config.yaml
n_layer: 11
d_model: 448
n_experts: 64
experts_per_token: 8
d_expert: 32
d_shared_expert: 0
activation: "swiglu"
moe_layers: [0, 1, 2, 3, 4, 5, 6, 7, 8, 9, 10]
router_score: "sigmoid"
normalize_top_k: true
routed_scale: 2.5
balance_loss: 0.00706
balance_bias: false
init_std_router: 0.0164
lr_router: 0.00077
n_head: 7
n_kv_head: 7
head_dim: 64
vocab_size: 32000
norm: "rmsnorm"
norm_place: "peri"
norm_eps: 1e-05
positions: "rope"
rope_base: 10000.0
rope_fraction: 1.0
qk_norm: false
attn_scale: 0.125
tie_embeddings: true
parallel_block: false
extras: ["capped logits"]
init: "trunc"
init_std_qkv: 0.0202
init_std_o: 0.00431
init_std_up: 0.0202
init_std_down: 0.00249
optimizer: "ademamix"
lr: 0.000167
lr_mult_o: 1.54
beta1: 0.9
lr_head: 0.00694
grad_clip: 1.0
warmup_steps: 232
schedule: "wsd"
decay_fraction: 0.756
decay_shape: "linear"
final_lr_fraction: 0.0
batch_tokens: 65536
seq_len: 1024
doc_mask: true
train_tokens: 425400000
steps: 6492
dataset: "wikipedia_en"
Below are experts of layer 2 (counted from 0) of a mixture-of-experts language model. Rows are named router (the router's row for the expert), down (a neuron's output weights, with its number) and show model dimensions 224-279. Each number is 128 + 32 x the weight over its row's rms, rounded and kept within 0 to 255. Numbers have three digits each.
After each expert's rows: "raises" lists some tokens whose logits its average output raises strongly, later layers aside. This comes from a sample of Wikipedia text that the model never trained on.

# expert 23
router:164130165199204129147142137121115123108151174112116104155162162040165170181164086135131145161205142106066093165151098052081123131095122173133086186166126155145112153203
down0:086150107115087179130108153137064107164159130143095157121117104159104137136090174095096146137140155182046095085090119155128101047170110195133080122166113101078133149179
down1:130168239169101099149131123119141087144116151165150168130115108130073107120163125143093113116124132136154158098120086115113181137154160148136197111106113060068130111093
down2:105137178138149080067076074152143128067152127138125115091143165129089123135132087130111145166093204098148106105144140122147146111180118123154124033080147151170094167075
down3:129102175098133126087113086142167122149060170133122157155126113098161146122092069102149167150134144193094169115113140090189150146123128085074187106067173115137148123107
down4:155131081116102125124120114102176109133126096114155091117109119207129091105136185081105106155119118162097111039149091169141174134218158093120114087129137057088153120161
down5:117152139125173102143162103124141119125151085137132105143087142094125160121111073107102136141180080136185155112114128136109121090123130113147118178165138144124100125067
down6:119107111069161088075153095085179112160118133156117161117142155164138118107139091101121060142098158143154106146147144135100065081152124130165077145140130118094131112069
down7:112093113071175122090119108118150187085112139165091128121106113186147052175110134114127140107147185119177169136136123202112106135173139107106129104098122170162130104039
down8:073106090212154132142091140103175102152113094119173089147122101180076088155095163100151110106092118189164079044167111163164129122111094152160117138121124129093154164158
down9:062134118100207145124025094099135167137121206119099168137124107171111105121150149169127172083149190124131126146208060118124139084171115079074014129078109061079142184157
down10:074126072118166138126143171102147120159097073081139141127125136100098147118149145160170092151095069132054158079119127091140111129157123154107096132158207108085158101103
down11:107116144131138109159105144096048148188137147135101197142110149132105157125103107128101178087119183115138103136127123190165127111154143135135105126116086167157116095085
down12:112182131143096119077116125127031080118067072093122169156069127102128080151135101133135180136158122185134125124165162135157135133090136081118128125139142078107122146091
down13:090122134119142105145162138121123135134098110120134122149145083148131124128121066111139153142189142126131128150130095094091142151027057075111151130121149183124111104084
down14:163099088101176157076104102143151145126151143119079157132119123162085182170058162099111105132174169115148114107161135147120137158158056180111136168114104090117169166131
down15:147137088116155148109123175163120145184168123123140143168091083095088086161122065162153115148125195170157122103164177147130133153188189110142146095162148117133096134145
down16:086142154142082119098100181196132126111173158088148106169166162208112135140161170097121184123127144120131133144215128121122137130124125115175082128095165181133137134165
down17:063100107157115102106134119123130168105167101105127152214154152086141115096137099100141169108161056159134129170093151106156143180111064163125068154124118152121116155181
down18:150152180085130146098145141128141135195100042105077153125113086129088122126136112166138158128140155042131155061118129128138174113083102146112148127129181179104128155066
down19:149110137175173168118219126085130130113150082137112151159135107123143128155129133116128103150088103124146092136121146134122103096178184182152052141178167132094084160206
down20:169165143101146075180182153159095095148127130098060099129083103090125176131179133120147110125103105101041098119117127133130120126094184121137145132124151147165111129146
down21:128115160176164117172135115078057118129152083116130108073131106157153179195099120081136138150126128134106137054140169101146187151095094098124082093111091102095146121116
down22:098130132135158163145107118084126098119058051145110164061094105138083068109164231070133129079136107178128127159139105067154144097127113145115091138070155135122121120172
down23:099120145100215170105126179206164124100136158109112140126169164106167103091096097085127103132162141156073146125153129165105123097116213103055105143109149132163150132141
down24:178080156180038143081172109120107126118082164119149087089165091112123161152141129123164100151138126148197145120168160132149080133112117082178106138134108138097096077145
down25:151071101116170144173147074162099069129116070107138160121098166105042104087147098153152176121161141145165133147099125159097123108124090143133132064115138121120130163098
down26:152119158109178069066089115152119134115109165074137129141145104098152052121129141144111110110155188045139128189123076186063156134058134129157141133129082196132144169118
down27:176175119095109167082129124129162137061112161123113163171130125108114115095159219142151117131163120139107115184128129146112110098190187102096097163147153120126134126127
down28:120144137184141076143143131125126099103081066088162100193086115144191169098132082135074156119118126128115102126124184099140071174047103103143169143148093109127139138168
down29:128150126151102163131094149153180125113184114154127106104117112204166149173149060126112137174050130119102078103184127124090153109064165123164135157143132118182104148106
down30:125118116136141081089098152150110145097082110136136159107123120050154128139143105120125117095147138093086176168150134177159099190120086152086195131082196165130126087102
down31:143065111092098121118077100111163105119143068140143131147122095230077129087142126087146078161164186143104150151119081081145208089208142153083087090154150036140137132141
raises: ",", " (", " and", " of", " were", " in"

# expert 41
router:089151121115142160176179122151152137134116226113160137104148136069050181113120124120090165173143141097118082118189126056136100120097149139134151139121154129133104149138
down0:124133137146129104146027119149141130170057098204133102099114156159215104128160116103148166145175121114093155156128171118160123152129135162110109125157141077156148082097
down1:116118127108158087120140085133122117117188145098167157112126096088142115155134154137145100150138105090138139137114159147097136115128097133080128165164169152137124124092
down2:130150112143095129180094044174147159148181158120138136111132124126090170129098134183110076112122100051142056195115080092124202156104147136135144121066143103140065082139
down3:134154116140159149134135197133121124122114170064183107099123155103113171144150137101151121121160126083135141183123109155110138142082152161044142091154177076125116069190
down4:061163121130174101141125166092180080097126097107139184156129144127128169191054132132141080195146158122128100121142115129181115157137148127070106115078134104145095156153
down5:106111120152101156122138150143152137093193115162133124115128055100113122149094161152103172118163142127209063113143049149172156159159136147153134122161130128093131124157
down6:122118163154097147121102152112096143163081125099118120096109081095124102111125139091135067106059130107160163130115102127115134119140141114082121092079089115114204112116
down7:084155144096094109124061152116107120093082097087183158137102072091112116098150109135142150112124121057120196111177148143174115094071113136048153122064137189168083136166
down8:116146066107160131178149108201126165137151202133173163142175096149103191111191090117107147168160122113164133168111092117136112128097179107137150109161142141112100154128
down9:146153100117144147143173133168152137103183180125164111126163132109132138183112126117126137142154143114135093092142134120109139117091122131129156099178166150162034199166
down10:180073098111107084106109133143091115128118155056124176137121111169178130093142134108133124178075116186151074116096145161114176155104151133105149117159172122134142118127
down11:169091112117188141133129151131164122108139167145157156136091078106101136138095095100163179116151100130130135132072159165130115043092135109140119076100152158148129125090
down12:107079135112127045128133159104159161181108106110140100090155157086113158154100135135087137107164134114106080106152070142168140082074147147132105112114115181111140142127
down13:118141057141196138105176079183159111160171121156131052125096162151125111108191043089161095187101107203109128012168170135164149149188129146164136129133139155133129128091
down14:132111153102108128102131120113105169162169172114111145133110121159121060115164165195129131137170105144142168220088107150124138166155095082147087107136100115142131151100
down15:165081087140125094162170120135185148131124138099152140118129113133119139109158129176178106139122116098174141085089091109149160149146104106148128128107140227174124125101
down16:119135123114117121170192203130136092150116137078141136075098182106105116150059174168116158159143080110165095104111111089124096150111141125108140131093151164144091131164
down17:109059136150128093143181096077126155083122090145113098108142143101138097133121171128095125143135099125138188137111141166127111128123160161119156103112159081147107176155
down18:132169081111178131159097109157090130191091137103194096163187169084155100187155120119118069158130169128106149134169150134093109154116093135132117152125152167148140109131
down19:157123177167132134099084133138097133097088159140105107126063103134133145167182137133134157112125106131090125112143108141091089140160090150140144139096079125112088138149
down20:113120102147128140098195119125169175076116113133155143124103133086092138158128177119082126150156171108145180114063111162113160134143124109136081086127138108081121091133
down21:117092108100107112101099171145132139200124144117128125199127143147110106060190117108160132110158151159172070077092132128138189078166115102120113126108130104105123153064
down22:135165162177116064114136147164082148123056162119110168146152177142089175137115103157096155120154077156162140196105135137122132103126177115130147160071122149168122156163
down23:103114141134097127166122166162117118083111184133126145151196121113123143210042108110168118118142176150131122164133099131126101144099094163145131140115170098133087117120
down24:127082127129108092166142099128076094160138156120078177121117117120112090122115158084150149122101144125089160092133115111154086092085145135112128227127172114188135074134
down25:154138133145134159106163093101112169095140097139138153169141113132104133141132096146178141128117065045035209160144145148162110133096131126066102191099105095072149090098
down26:107148074140130139088147119175147092162137134112113079173106132124131127107122101179152165134175182125104178153154126092142135152097045162145151171145109150121120165119
down27:124046105154118140158210156090152149158126126084120169101149140153125120159083143084121139104175142130075174147149077152163088098136125132070108052131117168152066182120
down28:140141149130190101141128110097110127156187105163071116150101105063154109156117084095163148062161077109176157127083155162111138196168100066145122089114127161100139082132
down29:083120115151149128162124180087106102134126102083162155101126166114046172074101104155145177110175118124202128135153129134133121157094079165141085151070158139133116139091
down30:111119112134117048160255129099181108108131132173101091193123132138135200103123104141076121115204120079128146209108155175117117117157149098135145127126165128138099117135
down31:130168173164090120158161101098100129104135112130094102156142127156093196107201099135141146133123113112131125110161131148093138128153149125139092025134141107077094153127
raises: " ", ",", " and", "s"

# expert 38
router:081131097210202160157174156129124157136175165083170119146191173099102171190168128172151145174188146079079091115177146098130160104056104166180110153154117117087095148152
down0:143088158096139193119103158116100126068170119054108083088106126103144073092062125070140141099120139147187159188114141127134150166118108127110182128124123120145166128124
down1:098124109131081104142183080150168145163136096175119116114123123193176153115144125175146146115084130136140198126147131103183132173132146125153195148148094140128111095090
down2:075201089161076061139084092106131143118112166157096154102102152216065136078193108084099168182078162152091175104178136189124059125171095069131137152212120118137152055100
down3:085124100080115137122166142076115122068102106108108111139164146069169153136078175120102100118075132110186131116098080153149138089096158149145052138129111135146121072135
down4:194133115114118136103140092061167163126119076159122099126130131165163191125099129136081125139137143088124113169189110137125122057134182135137125131125127173141135092122
down5:100149092163151100112141088115141155130112142106119137099134116154092177154079108123096138187111158125095130089162105121126171152108125147186093134117169098107073137120
down6:113103116118098128108110160174162154132193138057127116145149144136134198168136148163138160054068121162153122127127122153158068125030120071170105131146084108092116118134
down7:148077110127114157097151079104135186125178118075160106199167082054107097098131148118111099147126122052167165111132148166160148169055137124163141067098120140164185088150
down8:129095163138170206140140116179120115119085152145144165103164159138161137101166121150110132119147131088147138161109124171169144187138159129156201100062107104118127107149
down9:091163119174102122151111071145137151127088186124052159202156134128119106148145171129131124132143185068138146111103149220097135062093148073147130103112101144249153172139
down10:075089161182076137166155195094154132108112165141104156116143142166146125108140116094148114108190141152159105167167081139084170190173076123117137160133113097172130161200
down11:125174108168144086067099165126150100133137125102154071138085136100146218193104183167099089198119136119138067136138130151106119163104145090128116114158133138165164151123
down12:179095113142194107091106128138137131113199079119132081126150105161109134113098128108143126142122137130122121096098081148158159126094153103089069133146103122080127120129
down13:093100165121172097152135111154086160064116092130166098146147089121117178145118129135179133141114136051147144116088113130145148152168123097142141124079115111112136130109
down14:091074121155173066123157130127165160138169106171176133086088109119137173169148150167118150118114108119108102178094172092106090114145135142134150118084147184146128182123
down15:086089111117134117201118140072123147135207157159051094158102168191119138104086149141110128103172088157148135095111148138070110143179146161070062106121089124123133148151
down16:090171124073095145169115099129137103093165120131121188163112087163136108067147163140133154124140124107074060176183072149083111112167099135179108063161137147128127146158
down17:115101045095155142186127094096137090136129147121112112134111085074221096100162125164140168134157164203161107106122100131151044147171103144179099078133108165084080145171
down18:120106129115143112122112141108095158179084181179112115157179153122132126074104113128102109182123134141129088146160172115121115112122145121152112153102128163093136128115
down19:110133109123131143123146090102089120152155122097166143116129114085105123113168158143104147112076105065140127119174143098178123121117170192126102140122121139093119143133
down20:129031147121147099143107153138106092159185094108129166100128146129103120101192148070157179113123132113109081094135091077129096147138126107155114137149127105177120115096
down21:091162143088135168092166195141128142164183205167173149132146111151135085141117143165143092145198166094169100115153110189141102156130138133127149095139147156089145194117
down22:118171136133146115128079108152105056142133138091136151130153173162078144145120193092068124126106125118104154114143141125117186077125138149108179109123119122120139159140
down23:129125094127124116127131111089112082164158138121108208149124107133114158166121125158115084099105096148055081102084126159138125140049196134127074107086118092109140134173
down24:101132213166123098112108139111103147145104063094158058027095131136113111114094150089105149094108134122155144111155064103095136152102125159132099154131101113122154180119
down25:112135137143095098131132169176155102166123115105117123134132146088166132203130168170157154096053071071175131149105117140136180125142107126109140134168164156109126103154
down26:056114151106138175122094083130118129113125132160111085070104099211098076075082135107092228133150139153158133128135134130103138167122062087098113135139064052132129148179
down27:130169126131129100132151176152121136080105097166108094157144122104120178131143161127057156136112127147142099130177194127167081081187188157089116160175105112124128141133
down28:153110195120077108154171123079067137080127149119134162165126152149116093155151093155158160132162099137095119105116146161055117167155116134134116150121097147124119099166
down29:105101142187180126111114162128083112133121136109147126130129137123112170149114144122142088166131079131108155160147068101156162086051099181132093074136105107140113147171
down30:147147171143129138153185112151082176120218086097118141173107108170136160143144113115132041130135143122113118106146137113153124138199085159091139165105101138132098131160
down31:095140140105136038154137072064128151142154068097130089160105147202139115110130139061119137132130164166098152132129132111164129123159110114119091129131157104130065115121
raises: "s", "ing", "-", ",", "er", " and"

# expert 39
router:153097144210193134162160100100168099135155154098120096115181160058138156202127081141105120168180116109114092135158148079172117077028126172210116153127141115075102151193
down0:112092137121146067057115125138072097122131123046122155088167132111093120119134089099137129130133062073156112119102142080078081102107138114117118127066171084182111091144
down1:160128154152151119157126180073123099101194121116120157154132126147112140168128151124109128118158118087174074117141109123112189122181122141152112086127109106135111130141
down2:059153091167105159109169150181204126163133138151145140141147135106151122145156168106083120091110147145111126095116159145162156090144140104109131109113163159121130100163
down3:058118107087065121184121196126132130097154073165137114161151140160113160101125135081130140107114094200124165160205151060101151171144048070102112146094068126143147129092
down4:155115151083110196198121189126100161177105129133124131172166120114127090127124175098084134099153125151139153184166125114133131120098110130167066119121112128161184121109
down5:149108136139152156130121118126163179121121123177147152100137105170119103132106114135101189138147093116101096124110134130122121158081192038169132153086099084149137123127
down6:161094211103148172129098086138065153129154126128151122113098106116097088122119142120158109077114146074088143115177163108111115207061134117111095136108108066109124101080
down7:107107119118129164139104161176117110113149110182099105141101103094102112131152110120144135094183137176119145149117141143124169139081086116157159094152117104200197179112
down8:111133128150121072163155233115115082161131168104107086088097139145166140139092064104133094127141119098113131125136151124105119109179180191097138127168094116127089086175
down9:190164113190138072108152121101151115146157167157112108098105122105151145144121146173098137144170100126136141117094102114177077071122081116146168155096142126166114135112
down10:123130085152115115114160142182111131120139126079158150136090131088054136100107165073106125166173147095145152202120111095088161161071078144106151084095078150138158130141
down11:159164105165124123151097105201151171138099137171095138160115101047113126124070152178063135148102086155132148100082161088143079110096149083154127167143079067169091102136
down12:175151105052157083091158071125121098131147130188106093116104150087184208092095107089122101147099129157155145155170143117125130175155087147128125113163172179095100112093
down13:117126090129129156142150166166177144131148083106116072119109100167098098098161140131174092130137082171066135152096125090131181141154110135125137159102097054118177106151
down14:098111193156068119124159070099121120117141197131151156144108154103092121147188122120110101139155130181136112140150098163120109146181130160153137167111119135156121141174
down15:179116124161166122125074159136100108113138137148153175104101174189152131143172165138164171183140172124089120123153161084083098111174120151073164115118162110138186186129
down16:123114157156056079156103127081149103061101118140076139133186133117110192117140134107143124087143113062074161118205147154123110077101145161186089129122115133083119143094
down17:149145130073173132113157140132098128097125090180113153166137093149108099132146098067074153129114159109080111157135104144110148067156130141143156093168109106108112160093
down18:168164088168129134100085103097141100142176093092135118102139132104152161203145165144084096169116146113107141099082175167192152115083150096145139156103194156132137131096
down19:117089173138131135076133081155125156132093187138122157140084116086114149097135180120126172184152100102152114171116118111075168086098081124085151179145127129168110138148
down20:116099112082127120100110070139152132185114124123150106113109132126165119141149120098116124117171103085106136125142121182158106127136165105102122083092141132112130133110
down21:097129110160175114153122141145140092163115143156160144154104108106150176255117054068080123186146102105104124116134171120149188154089079140172126175131212104096089147148
down22:092149140124165092066178171191136110164093185101105098090102162118127131171117139094149069125134097118127122061117117182158169106136140143155089096121119136124138143158
down23:159138091108161122095163145130115119089150108158136090052097085111152100063147160108153176145088158095108123138111159158118136165129098060137141098126181161097126129091
down24:091151078171153160107150104158180174168115049155094106158123122126132096100109109098135059169148089078091100078120130099138122130148074172144112087181093083104144120147
down25:063073097061077096129137125069094152113102155147085174135054121144169154133114079099147131127117116084083098128200178146105178184059085084155164162120081135125146152172
down26:189090193094205121151063137097128170189145146069125143092119145176139153111123097167158077168142188076094129115098095151119155110076129067146122120126097120099157110130
down27:145124117102166124134139104113143090121105133146147136144096142121178115127109130090116153104128158083120131139147092147068145085085150214149141161093090138170091108161
down28:082110141173110121111145150145174134145110121144125101136209160190120217167080109121092081139104091146126116141114138128126166101166109112169106194158171157130123123210
down29:142106146093158106138093134080149106132073103150141176130099129130164116049117114094058197135111096119129098137106130100102086178134082071157121150130165193136113108103
down30:164084134102144112078170147161173116090103087117135097156116137152145108126087154123121068111168113090097149112163092108108131089176137092170142085107170151075114123109
down31:158103135167130209101122158102097080084214138113152142102109120116065061106102138147079132167155154164142153158148166102094131121178143180111115165139105097101192098109
raises: " and", " (", "ly", ","

# expert 12
router:099150120156109130164156138190122161079165123117089074176125156130077172125157164118172155134190195131148132111093123034156157048126127113177142114137117140138155140179
down0:139090083092138128082101124158153059140165107111156118175120074105179134105060152142145124123148137142107128179096132129142138172169112086170099179062105136144113157116
down1:155102182165145123151168135099197128115076123058078089187176092134155117162113183106166090098137063124125144154134134184119099135113133152128113136136144079129160111140
down2:128110152096091165087127105066126108105144120126180147133096103129135155156119145087173139109139105123130131174124104159108118186141142121161085159065102115116080088174
down3:128116115127167151099160083083122134096121088078137167120220141079105154104192125095119150142153118146177102137108145071125113102149117160114098099173133145122087159164
down4:110087089143097120170104095123138167134119170134106169119139113152127134142142177131120165142117130156096084158097113122155168100141136177165104145174141134093128156233
down5:102152187120061157147218118056172103098158132131126119095117108179136122106139155102125119105107162126122141158138201161199125127181142114218191169131126128105144110115
down6:130189150151159148121116126117152073127111166165112104134148100167113117144113086140162137128166219118134104071111108152161180115116150075101135142166085100100117098155
down7:134129169191125156115127148104101081166167118140109118071157128071167123044103145142144086131162168125123176068171152104149131183114100091124117092132131152151091136150
down8:139112118114193126143102178108136120125175154148112166128076114106157160155128130087170115102122118171152121127140170094125137125151178087181087148116134125178055153173
down9:066087128175110111096140114169117094115168151104136138111118114107059063124144119080162133133150122151120177182127167107142107107117136116102070150060118109076107115114
down10:142113119094129078136077096137200122106151090092142121102112168090118159096174162140080131248124192096140147166055153053151174129185103142161133109105063148163115098107
down11:141127080163126115136070158102190130135142148161189107121158141158121143170125119073190039086131104095182125111131135125121097109086134148124100114149149084125083174117
down12:136207125127092154088072149194137096112151138073123072177060096140089130087134101124139171143094128102097114135145167145182116139127152216095144159111122115136123140133
down13:092120138144108189092133135085152176161147179119104129142104083131159121119149154105125131166090176090129133114152167111153149123112152182110162182131130115078121135136
down14:122116096140079155111131108168144157152136127034104177117153108108165093086130071188087154150134144148098103113136148103147166089079099093169175126078098130199105141163
down15:162191125176088137108092165130178110120098129109145106149113123150127115087158115093111128092113091094091138149125112122110124141131166112108095161120182045104117139090
down16:137128130045107180066133096093159142168163103134120166116159154139145091108108094103121191120118150152142068168072095092115124172136095166107118105091174087136123079089
down17:182061129203112144146110141114157084123100125132164105103112105157158200101163105137161128030192151146168160174093132159129130137098129040125078107140154159109154095157
down18:124139142107128073130116078148120119110123165101095108107145153181112166128152140136115145125192164152202114084125192102156135095090122120072142131093095153116168157126
down19:082099068161138187139190157121130158103111111167084105115112117111089165194097189141122081108109070097101177108192100111123120137145132123098093105142128122101164116057
down20:153121170062153109142190129166065089121067087122168135117119148116091129116157114100160136076108106152147114125127114131164123155143115134121112123115144170095119135175
down21:132162104080104074078096079142123110184167157144125066116129068121133131140195109165144153108093176193151140114132095145092164176110150151110076099126143143076194110081
down22:169101138172160076105107134143099047159163162198152134103103109120136125168130133156123112140138130139121165156123125146149106120146124102131099114152165104080101128163
down23:113101146113103165127202178144177123183181043160130155087118074132113132174159116164137102093170131112139145090142115152156108125107137092121137148189160112173067137176
down24:151147156140089135130098084148144115104135111060169121117122125085154106092144084153143150154114214097115080117076138158183103137120054127155128069050154158139166119144
down25:105135119118151117075112083125126157108103166140110149111108065126161091219174113107125138127147107090101146107123107164089132152121177085154092181111154151068136101101
down26:117095206212151133117089187140098183079165136112150145148195138122155130141113109085107093155026094129106170131125090092172112113087117122119127139137148139135112141052
down27:131169112067074119095112124153106102074145057122128102193155077152106146089193120120139120137090165125132126154069146112190132170181118029187149166074126091097109189093
down28:123083157114171142074142168146102108134136115158116126064105095106170127123100089122135087097121144135113107148131152183105124146118177174141117151135166093123123059103
down29:090130137152163102191111140151108169120113151126091093101143136147123153150132142132137128118141081127121086087108087174082140147110149194097182127109094113095147119149
down30:177127118104078109206132112134141134097077191124134081126104201148062136111109094116101118177123068067157139115082136080105142094113072135119135114130121145117137187100
down31:151142148108123125109131096133135101127102133050144136183143067158145136101132187164129128153122141169092143150113143108085077113153075146156129146137176163164161123108
raises: " winner", " medalist", " competed", "Awards", " course", " candidate"

# expert 42
router:119148174232135131144126099207126154102101188172022112119132144089164143197149197187170151130116210115120122176132074087130126109135139113175102106118097126104160110134
down0:080170112113104117056121109071107148107121149168108135163135132154064109112136098117126145120118125134124093073126152170168080131096155128130151160093172155072107161026
down1:078120170093085124167113096184075139185135117141039104110116116106107153116116082133129102218073159125132138138104096138169088131157115071137128135119157119131139156179
down2:061167146136156113135129140114145184095148155134174125090102114111134068122125141106123117132146069073068081118115151112118155111152153184117104075134136093121148067068
down3:118174166174159157145100106149076130111151142080106130061124137106117135092095125133106158140133134121105172142165139062155081129138087187138100128137161087104133092096
down4:146073106129099131105148124136107140173138121117168129125111156122153166149124111136138115133062151123083133069044101074114098168181085102128157128128130142088092148108
down5:137137113135141124191166105121135184144122136131155151151164166126063081130125073130130132053117173146145117154115088126116112119100074145116139171176122136146071095170
down6:103101178142107167103127127141066154169141100192189117117117105096182128155171174112154122110102086120116117185122132147094129127115071118130097168118165132109099100100
down7:116157169148138163060092137140074066118149139140174177121168104121093047127110146118144102155097115128140168116122092119105122134131105084106120078131125078119130113069
down8:081105179130165111148092142094085122197106152078121113132101114142108123159124132131114131128116062123100137087172158119103152129163089144109116105129155127150134134142
down9:085102123169091085149184134138149084136084105149072103124170104177152154104095118159166147115169108136108150105127079128103078130135163132142128218112130102144099134098
down10:159162120128140149165084107069152127097175132122087152078115170145177097199160144162143193165096128138144182119152105108193149101129126148138159110161091098083125117160
down11:108175143145092151080233117150146122119205163115148075102121128127158123156133141162115139079121191133107133140106145092123125136081085146141086073167124149090100130148
down12:148202118158075124075154115115086179134182129184152107068152122142146140131172115125130120093090110115103130200092118138150078146082155108108125106132085195086112134132
down13:198168174192075145126106113196181112115104072124111141132124081127166098140085154127183132155091185159116095126145193107143092141030150118064162142116067147126108112103
down14:134077053061201115151159151100138131132116143116107140142185110119100108096112161112105124200161126109179173117133148137173156134129161105124137135145200098102100124080
down15:189129151168112131097159096159129107136121091127183085126152124130124130120087097222133111106092142109119104148136166060137156128122150148089164161100094142174143154113
down16:122122082159142149162153126181104125127081166150134056121097142104104144109075138157127132162088156115127057156140158076108120140133130132135095178062115124123130136154
down17:167068138085119147060136131166107109136158111133108091140153059126152145078092070177133082053157103128111180110102114174110139187166136125116146143170114146091119162116
down18:140095183116108111090109217143121083118155081068161189094110087085164122123146125148150169115167079111149173153175118123103140139115102173183131107090115116121084115090
down19:138110104157169114156122136099085133101138083103106116060128097166110162100131179138080092109111121142100168149149092173151113094156131109097098159142106104172155138147
down20:115165151167077167122067052108093119103135130162142100110071110135120119171160101103112126069076149151105065154098137151097106137165119130110136094121095169143133140164
down21:159130098168112116108097096166125084159077152166119081087101133097100100139096210156145125113085163159127107165065109117138068139120143110168151179111138097141169144114
down22:099074039096128136116179158100118162100125123097067133171119178160108130114105110143104139164118164158151069101112128137156119086207168137049092122078136104125087156121
down23:137127052130152130122107145092170080110054126134146130141147126122125107075164162120138112124126143138251064222090175175135093176147113103154122135116163073158119105070
down24:066102122129126166155157141093146135132154124144072117116117107141158152052116112188114127166110143118144121133086180099136151079169122134098123136114055154165111167141
down25:118160141193105129163138137108100095094153079116160185165097136133138137148110095157111126114117110106157070171086130150116154108103130183104143115114085145170149101146
down26:048155159099138168142133082150168155102129078158067136106156147072136122111146159106133131162132120119133129124121141093087130117138161110128127114093116117132179142108
down27:085122119141208173099152172078048116171168218125151138166096094124139179159113098099149114081151079183099079085127153159148126123119115109113075111107168136138155176166
down28:108152125131145127121160206121091114103092116126089148118169145182076168145210121189133121115113078143085132117138152135141161000191160137168142156066082141170109115137
down29:088156123146053144150118131118107142135163160113169127107146106117058106154165144132138158107117127111113071133123122142119144158167148205133137090122148101109136089086
down30:118124171155113192158126150137081119059141099141095134161062170099126117121102108126101160111182106097090088123162126123088173071143098123151129111134137166164086122136
down31:090097127132159122105146098147092112183104061117098190108120092166124138130137067164134140076124199127042114147106217177140129139091127118149107155108107162077146174079
raises: " others", " subsequent", "hylum"